config = dict(
    num_hidden_layers=14,
    experts_per_token=1,
    d_shared_expert=512,
    moe_layers=[1, 2, 3, 4, 5, 6, 7, 8, 9, 10, 11, 12, 13],
    router_score='softmax',
    balance_loss=0.00487,
    balance_bias=False,
    lr_router=0.00143,
    tie_word_embeddings='early',
    optimizer='soap_variant',
    learning_rate=0.00264,
    batch_tokens=65536,
    train_tokens=391500000,
    dataset='wikipedia_en',
)
Below are experts of layer 4 (counted from 0) of a mixture-of-experts language model. Rows are named router (the router's row for the expert), gate (a neuron's input weights, with its number), up (a neuron's input weights, with its number) and show model dimensions 160-239. Each number is 50 + 15 x the weight over its row's rms, rounded and kept within 0 to 99.
After each expert's rows: "gets" lists some tokens that make up at least twice as much of what it gets as of all text. This comes from a sample of Wikipedia text that the model never trained on. Tokens count by the router's weight.

# expert 29
router:63 47 63 46 38 30 58 68 39 66 78 54 21 35 84 43 53 62 53 74 40 66 33 61 22 43 49 55 59 44 64 64 57 71 49 34 68 38 24 84 41 31 49 51 28 33 65 25 52 62 79 64 36 34 40 41 45 49 58 22 48 32 42 53 28 55 71 38 62 73 51 46 48 38 52 40 33 62 71 37
gate0:40 71 50 63 56 82 46 68 54 46 76 33 42 60 64 42 29 47 65 37 67 43 62 62 46 61 36 48 39 51 52 59 45 51 40 54 56 43 66 58 40 55 26 48 46 39 70 23 48 41 78 53 22 51 52 42 65 68 85 71 43 64 27 29 28 31 44 53 52 55 35 45 57 58 27 53 38 62 36 47
up0:53 65 42 69 61 65 51 36 37 67 72 57 51 71 38 53 53 36 72 48 54 75 19 43 42 40 58 30 54 41 60 53 58 18 57 61 48 66 69 44 26 57 33 50 58 24 63 40 45 38 52 00 40 44 51 63 33 16 69 67 67 29 58 38 50 58 39 33 62 61 17 76 62 63 18 75 72 23 39 50
gate1:55 79 31 42 48 37 53 63 67 52 59 70 30 43 64 56 48 73 45 32 49 32 58 52 64 50 58 77 73 53 43 51 19 61 80 20 47 28 52 38 35 55 65 79 49 60 48 49 49 46 31 53 38 38 65 79 53 49 81 61 70 52 70 50 47 68 55 65 55 21 70 53 49 52 51 57 52 54 38 44
up1:21 48 42 43 51 35 47 22 48 35 73 63 70 57 58 64 36 73 75 61 46 44 36 52 74 49 75 47 59 49 32 55 39 54 43 44 71 57 47 46 52 47 31 49 41 40 46 35 58 41 78 35 44 27 34 17 42 49 29 19 42 63 66 66 36 52 47 34 50 44 66 53 61 68 58 28 60 30 40 61
gets: ")", ".", "),", "s", " years", " and"

# expert 1
router:67 46 77 57 38 39 54 64 32 60 76 50 26 41 78 46 49 67 53 69 49 65 43 51 37 49 47 55 50 32 53 73 61 61 63 31 69 24 24 78 46 21 51 46 26 38 57 41 57 56 78 47 51 34 44 36 36 53 63 30 46 29 50 44 28 46 62 31 60 78 55 49 38 39 52 39 34 59 70 50
gate0:49 27 65 69 49 30 45 57 27 40 77 73 40 99 43 56 53 58 64 47 86 26 31 61 65 59 38 47 36 59 17 45 59 50 71 55 88 50 63 31 46 61 49 17 37 34 57 50 61 68 32 37 60 55 50 46 59 62 52 68 38 30 47 73 54 63 60 37 74 18 61 46 67 40 66 33 52 59 69 44
up0:44 44 44 25 66 64 52 49 32 51 38 48 62 34 53 27 72 69 04 35 47 31 64 77 64 33 63 44 77 43 47 70 56 90 53 91 42 35 56 25 60 38 68 62 75 51 54 58 52 49 75 46 22 19 55 53 52 73 62 25 59 60 25 64 55 48 21 34 42 53 49 76 36 37 58 48 54 52 41 53
gate1:45 24 85 39 72 48 42 59 35 57 13 50 48 75 68 47 32 65 42 51 33 50 87 49 43 37 58 50 45 59 61 67 36 51 56 63 55 60 38 59 43 32 80 23 56 47 62 43 29 51 49 45 60 53 58 60 40 61 65 46 42 37 43 40 65 76 56 48 42 48 45 48 42 46 56 72 51 59 37 49
up1:21 56 40 28 58 79 50 45 70 43 38 54 21 53 62 70 29 62 53 52 51 41 40 57 31 32 40 54 52 48 32 35 34 35 41 35 49 64 80 50 55 44 51 12 44 78 39 53 40 65 57 44 36 41 65 78 32 53 46 70 33 68 55 37 25 50 57 69 46 53 65 52 22 62 60 25 35 55 54 43
gets: ".", "\n", " ", " 0", "\"", " it"

# expert 26
router:58 48 70 45 48 35 54 59 34 61 79 61 20 48 78 43 48 65 55 74 47 62 55 64 47 50 62 55 56 42 53 65 48 65 54 28 73 22 33 77 47 33 57 49 28 31 48 51 51 61 82 42 44 30 44 31 36 36 64 36 51 26 47 49 26 48 71 42 64 73 57 51 41 41 40 42 23 49 69 46
gate0:83 56 41 32 29 64 44 57 40 58 72 40 41 62 73 65 67 67 69 43 44 70 59 71 27 59 50 32 38 65 60 54 21 74 58 29 56 53 63 46 63 55 50 31 52 46 70 63 46 66 71 52 19 40 58 85 48 43 56 28 60 40 23 54 57 40 65 48 41 52 45 45 50 35 67 48 58 68 60 81
up0:36 56 45 54 29 46 35 56 62 68 72 50 45 69 52 56 82 47 53 42 44 27 55 56 55 50 42 43 69 33 39 27 47 64 79 33 55 62 51 72 32 51 24 42 63 58 44 81 41 45 71 70 28 35 74 44 44 36 41 43 53 46 42 53 59 40 52 48 56 49 59 37 46 47 51 49 40 42 75 70
gate1:62 54 70 21 58 22 45 73 47 18 36 67 43 36 65 48 49 54 35 48 35 75 58 25 45 50 56 65 60 36 59 62 44 30 43 38 52 46 42 40 65 31 57 49 40 29 42 71 45 72 58 41 44 40 12 65 35 35 61 62 48 34 37 38 74 63 46 50 63 56 72 74 44 14 48 24 57 53 29 25
up1:75 83 54 65 48 50 24 73 43 69 49 49 63 49 43 43 79 46 87 42 60 11 51 73 39 35 31 63 38 53 44 56 57 31 60 37 50 54 42 46 39 46 39 50 49 65 44 26 66 60 58 51 43 66 66 59 51 47 22 47 28 68 52 54 63 23 65 82 62 50 53 49 36 60 63 81 53 44 56 44
gets: " ", " also", " was", " not", " by", " he"

# expert 6
router:61 49 70 41 42 33 53 66 28 64 74 59 29 45 79 44 41 66 56 69 45 66 48 50 41 46 54 55 59 43 59 72 49 58 60 29 59 16 23 69 48 33 58 59 28 33 60 36 57 55 78 40 36 33 52 33 30 30 58 31 41 25 50 52 24 34 66 40 52 79 56 47 39 40 44 38 28 53 69 50
gate0:36 42 47 48 29 44 57 48 76 54 40 56 71 83 61 50 78 49 35 60 59 79 16 59 45 29 35 78 58 53 78 62 46 43 61 55 70 70 30 54 46 36 25 51 30 32 51 49 63 27 58 47 44 47 45 56 18 66 47 44 46 44 68 62 68 34 68 26 56 51 71 74 44 43 57 41 06 39 63 42
up0:71 21 71 50 47 59 53 50 58 44 45 78 32 48 32 52 40 65 39 51 65 45 38 42 61 64 61 54 23 61 44 31 50 43 73 42 48 25 38 28 58 65 24 21 59 43 47 24 27 33 53 55 66 28 24 40 23 39 18 52 58 40 56 55 81 74 36 37 58 63 73 46 62 57 58 65 58 65 56 44
gate1:32 67 48 66 39 33 44 59 47 44 60 66 17 64 53 58 61 71 37 52 44 61 66 42 39 45 45 64 82 51 31 21 46 34 29 53 90 41 68 38 27 38 32 78 56 35 46 32 49 56 58 44 71 56 42 73 26 68 47 50 60 62 49 37 50 46 36 34 45 55 04 22 66 39 19 55 44 42 34 31
up1:62 40 50 38 31 84 51 45 83 52 48 50 20 44 47 31 38 58 69 28 69 73 56 66 60 61 55 36 60 53 40 52 57 38 41 70 28 53 33 69 60 52 61 48 27 41 52 57 41 32 35 61 56 31 55 71 58 29 80 35 41 29 45 63 68 46 54 35 64 24 51 58 84 90 82 41 66 56 69 56
gets: " |", " ", " 0", " 5", " 4", " another"

# expert 15
router:67 52 67 48 46 32 50 59 30 56 78 53 22 37 80 40 48 58 59 64 41 71 49 66 45 50 53 59 64 40 66 74 43 64 55 31 80 20 30 82 49 28 45 54 31 34 65 29 57 73 76 59 35 30 47 37 33 53 67 37 52 26 47 50 34 49 60 44 58 75 45 52 37 43 41 34 34 64 70 35
gate0:59 45 37 36 34 61 60 67 32 38 55 51 19 52 51 60 61 23 74 49 47 51 66 66 43 21 64 56 67 49 33 39 70 79 76 51 56 73 56 59 41 47 35 32 57 41 60 81 79 44 58 00 52 51 30 50 56 55 76 69 50 25 43 33 46 71 54 62 53 70 31 68 26 61 42 60 51 48 50 56
up0:34 49 43 53 38 52 64 56 56 46 40 38 33 55 18 67 75 26 46 65 69 31 59 59 31 56 51 59 53 60 47 35 48 41 40 82 86 52 28 40 41 32 63 47 42 65 77 48 46 42 50 31 50 54 59 46 70 58 88 42 63 51 51 83 28 93 54 36 39 45 09 51 24 48 39 34 43 50 17 50
gate1:65 51 49 58 31 34 26 25 51 37 80 67 70 27 58 31 44 50 47 50 61 62 15 59 51 53 48 24 48 67 34 49 63 70 65 72 62 66 24 25 39 93 43 32 53 27 43 53 42 66 42 36 06 37 63 95 51 61 54 40 74 49 50 50 69 66 44 19 49 38 48 68 00 32 62 37 32 49 15 64
up1:35 39 48 45 46 59 57 51 53 47 35 50 63 70 67 40 71 67 43 44 47 43 36 52 52 48 33 58 50 50 22 51 57 38 73 31 56 50 50 30 50 52 62 59 32 44 57 42 62 69 51 64 38 48 80 42 68 62 44 72 72 58 22 75 59 55 49 52 37 46 39 37 99 62 48 62 40 36 57 53
gets: " |", " to", "\n", " film", " at", "\""

# expert 21
router:66 41 64 55 51 33 49 54 33 61 70 52 19 53 83 43 48 59 59 71 45 68 48 65 38 39 46 54 59 31 47 62 52 60 46 31 75 14 31 74 53 29 51 48 27 28 56 41 50 54 78 49 37 34 54 33 33 46 64 41 56 24 45 59 21 50 72 55 56 67 58 50 42 39 43 36 37 57 66 42
gate0:53 72 70 54 64 43 55 35 41 45 41 49 59 39 64 56 38 56 50 61 31 39 38 33 52 23 54 74 50 24 77 65 26 29 47 29 42 43 50 46 49 12 49 57 23 49 62 65 36 49 79 80 48 48 70 73 59 51 28 41 59 36 39 39 42 63 76 31 61 42 52 45 63 21 52 54 36 22 51 31
up0:75 25 41 33 57 44 71 39 38 28 51 39 79 51 44 60 54 59 69 43 59 33 64 40 48 28 55 28 35 42 43 40 33 30 62 41 53 40 65 56 53 60 34 58 17 60 20 63 18 56 37 87 75 42 72 49 40 80 60 58 42 42 39 62 38 54 63 41 59 48 63 50 56 53 87 49 40 64 19 38
gate1:62 66 58 50 39 51 60 39 51 74 64 51 65 50 57 46 37 38 47 48 49 50 34 51 76 50 43 48 49 53 59 67 46 56 43 46 57 63 48 77 69 74 49 62 17 75 53 65 65 47 41 37 57 62 50 32 72 34 50 66 58 47 37 54 45 54 40 57 68 30 51 45 81 45 68 52 40 21 45 24
up1:36 76 69 31 69 52 44 39 28 54 49 36 23 54 29 26 51 31 65 33 56 54 32 59 60 20 46 53 52 32 63 30 53 69 53 43 80 42 44 56 62 57 65 73 41 59 29 51 53 18 61 48 57 55 34 51 34 43 48 53 57 56 51 35 50 41 61 44 67 60 51 62 44 42 55 56 58 29 56 29
gets: "\n", " 2", " of", " as", " |", " 3"

# expert 20
router:47 15 59 46 35 36 43 53 49 43 82 56 36 59 74 37 51 45 27 64 37 57 66 55 55 48 29 48 64 45 73 50 44 48 72 41 51 37 10 47 42 62 50 63 37 56 60 42 49 60 59 40 37 51 33 34 53 29 66 39 35 26 51 60 29 66 63 52 63 54 48 53 46 45 67 45 63 60 55 35
gate0:62 35 59 51 50 47 64 71 56 46 54 58 10 70 58 51 77 45 39 60 52 43 86 31 14 58 41 42 60 41 38 51 65 30 49 39 47 63 36 40 50 57 29 46 62 59 45 64 75 05 63 41 64 63 26 42 33 73 68 47 67 39 73 76 33 46 58 57 37 32 40 30 31 48 29 61 32 62 65 66
up0:35 62 39 45 63 55 53 31 17 35 50 26 57 36 42 62 54 57 50 69 32 56 11 61 80 45 64 65 41 66 69 69 29 82 54 60 37 38 32 47 45 45 66 55 28 40 43 32 43 53 33 63 20 41 78 71 80 57 39 55 25 59 45 56 44 64 44 56 79 55 43 78 74 69 23 52 94 70 39 55
gate1:67 47 41 60 46 42 57 27 43 71 59 56 28 38 23 47 32 41 62 19 52 51 52 56 39 54 51 60 12 39 58 80 62 29 42 31 30 23 62 45 58 42 68 43 39 37 61 83 62 50 24 39 48 47 17 36 54 66 46 71 42 18 56 53 60 22 60 73 48 64 37 49 67 28 33 38 59 41 34 59
up1:65 42 50 47 61 54 53 47 48 28 52 63 54 70 43 69 71 69 43 41 41 43 56 89 47 44 55 38 68 60 35 32 51 59 52 58 33 79 38 74 50 57 36 49 39 50 45 39 25 55 49 52 60 66 77 74 34 54 68 27 72 71 33 34 40 61 35 64 73 45 80 51 45 77 64 25 34 36 58 27
gets: " de", "o", " La", " De", "a", "re"

# expert 25
router:64 55 71 60 46 31 59 65 32 50 72 56 24 29 77 45 62 55 63 68 40 66 27 55 38 63 50 57 50 43 50 63 62 61 58 22 62 24 28 67 49 27 42 49 27 31 46 33 56 63 74 41 45 35 44 27 47 44 57 36 60 19 54 47 19 54 58 39 54 66 48 43 44 40 52 29 34 65 69 53
gate0:73 59 75 52 63 67 38 60 33 80 51 63 70 48 62 49 75 55 39 56 57 69 50 38 53 47 80 48 51 58 37 69 50 42 81 43 46 34 56 47 53 48 51 70 41 47 24 61 65 67 39 52 64 23 73 36 31 70 71 41 14 24 62 82 71 48 49 42 52 52 39 67 33 26 43 56 35 46 60 46
up0:29 51 59 33 41 46 49 54 53 48 39 49 55 54 45 78 31 47 46 64 50 21 31 56 48 42 30 51 65 60 67 60 41 55 30 73 24 45 27 59 62 76 46 33 31 45 36 45 29 38 79 49 51 63 66 59 67 48 32 58 45 54 35 43 58 57 19 52 54 52 70 19 59 59 43 36 35 45 32 76
gate1:46 73 43 39 39 63 66 68 49 57 50 31 47 54 31 29 35 75 57 76 54 65 30 61 47 75 49 66 20 48 50 39 50 28 58 59 64 63 66 67 16 53 58 47 49 45 63 44 41 34 65 53 51 49 66 61 49 28 67 42 49 58 60 55 53 46 68 54 36 52 57 57 67 37 48 38 53 44 35 46
up1:52 32 41 79 59 39 28 42 42 47 66 54 43 46 65 42 48 55 46 49 43 40 59 52 23 39 38 56 72 53 37 61 52 71 53 52 58 46 51 32 86 50 33 52 65 24 31 29 31 38 23 52 46 37 49 37 47 68 27 69 62 31 66 39 39 66 35 64 79 56 55 69 53 18 57 64 32 53 68 60
gets: " the", " &", " or", " and", " 3", " /"